config.toml
n_layer = 10
d_model = 512
n_experts = 16
experts_per_token = 1
d_expert = 480
d_shared_expert = 0
activation = "drelu"
moe_layers = [3, 4, 5, 6, 7, 8, 9]
router_score = "sigmoid"
normalize_top_k = false
routed_scale = 1.0
balance_loss = 0.00119
balance_bias = true
scale_expert_input = true
init_std_router = 0.0165
lr_router = 0.000611
vocab_size = 4002
norm = "rmsnorm"
norm_eps = 1e-06
tie_embeddings = true
optimizer = "adam_variant"
lr = 0.000546
beta1 = 0.9
beta2 = 0.98
batch_tokens = [32768, 65536, 98304]
seq_len = 1024
train_tokens = 402700000
steps = 6912
dataset = "wikipedia_en"
Below are experts of layer 6 (counted from 0) of a mixture-of-experts language model. Rows are named router (the router's row for the expert) and show model dimensions 0-63. Each number is 128 + 32 x the weight over its row's rms, rounded and kept within 0 to 255. Numbers have three digits each.
After each expert's rows: "comes before" lists some tokens at least twice as common just after its tokens as in all text. This comes from a sample of Wikipedia text that the model never trained on. Tokens count by the router's weight.

# expert 1
router:179123146136154142155161120075089145134162095149105160106088138046137188121148180119179105093095123131083179108129106137084137160129080116132108093101110053143102159149103109150016029169125139
comes before: "0", "3", "2 ", "4 ", "2", "5"

# expert 2
router:145028149125115089161118206033086092160133130166087088116088135144161112121102123154083123108133146121100072115149086134106076188105081080138105183128143086187152188100163146106030111135185099
comes before: "of ", "to ", "the ", "in ", "and ", "for "

# expert 8
router:121136082185133080203050095087121113154120108112130152116157111137140149113153132123152148144134097143082116159149100099154200105142138109128149097079114160133096132101114160110126129124165106
comes before: "of ", "the ", "in ", "and ", "a ", "was "

# expert 6
router:193118148143136163107144144094087129175136125060175189159111104113141101123143135137156131159165121082120158155199152110116141160085103168092156125121182087133139141129158090129116142117149098
comes before: ", ", "ing ", "ed ", "ted ", ". ", "er "

# expert 15
router:119143158147131078149077146124122103159154134106124095114174130088111128120162132130139047150147095157139139142108104162167109068167122137155156139159170117102170103111114116096150078163126160
comes before: "| ", "(", "and ", "in ", "was ", "|"

# expert 14
router:088101154111116093121093140135117119160186151160156057160105096134103166123142106159088076163147112146171117112126095165160151150108128100192137112131126123185118107147128139088114156104104123
comes before: ", ", "i ", "a", "a ", "o ", "an "

# expert 12
router:134124122115130056185121132135090099128128132143142110157176114127095115137138093197151096172163172141095100103118077100105117094135106129129136129105172097117172091154096153131124101075082121
comes before: "| ", "|", "201", "the ", "202", "200"

# expert 0
router:144158146128118164182163170096133084140126111099186125114111138092111146126135162119170137099129193162093115134165144139105083136136092084116083143105200152105117136153100127107106140149171086
comes before: "- ", "\n", "| ", "\n\n", "= ", "=="

# expert 7
router:194151149130068193171207164132121144178187148112134109165109133153153139146184141112208105102123119119146136119151114150124182182125145135054099141154128140174150122172138134075110165139152171
comes before: "the ", "a ", "be ", "been ", "not ", "re"

# expert 13
router:165117134174131136145075157110137116149099157153085134133153183102136168101114157140122148169146123163081124133106124144174179130200151185124144102148141139082089191090127135123107104147127147
comes before: ", ", ". ", ".", "ation ", "es ", "tic "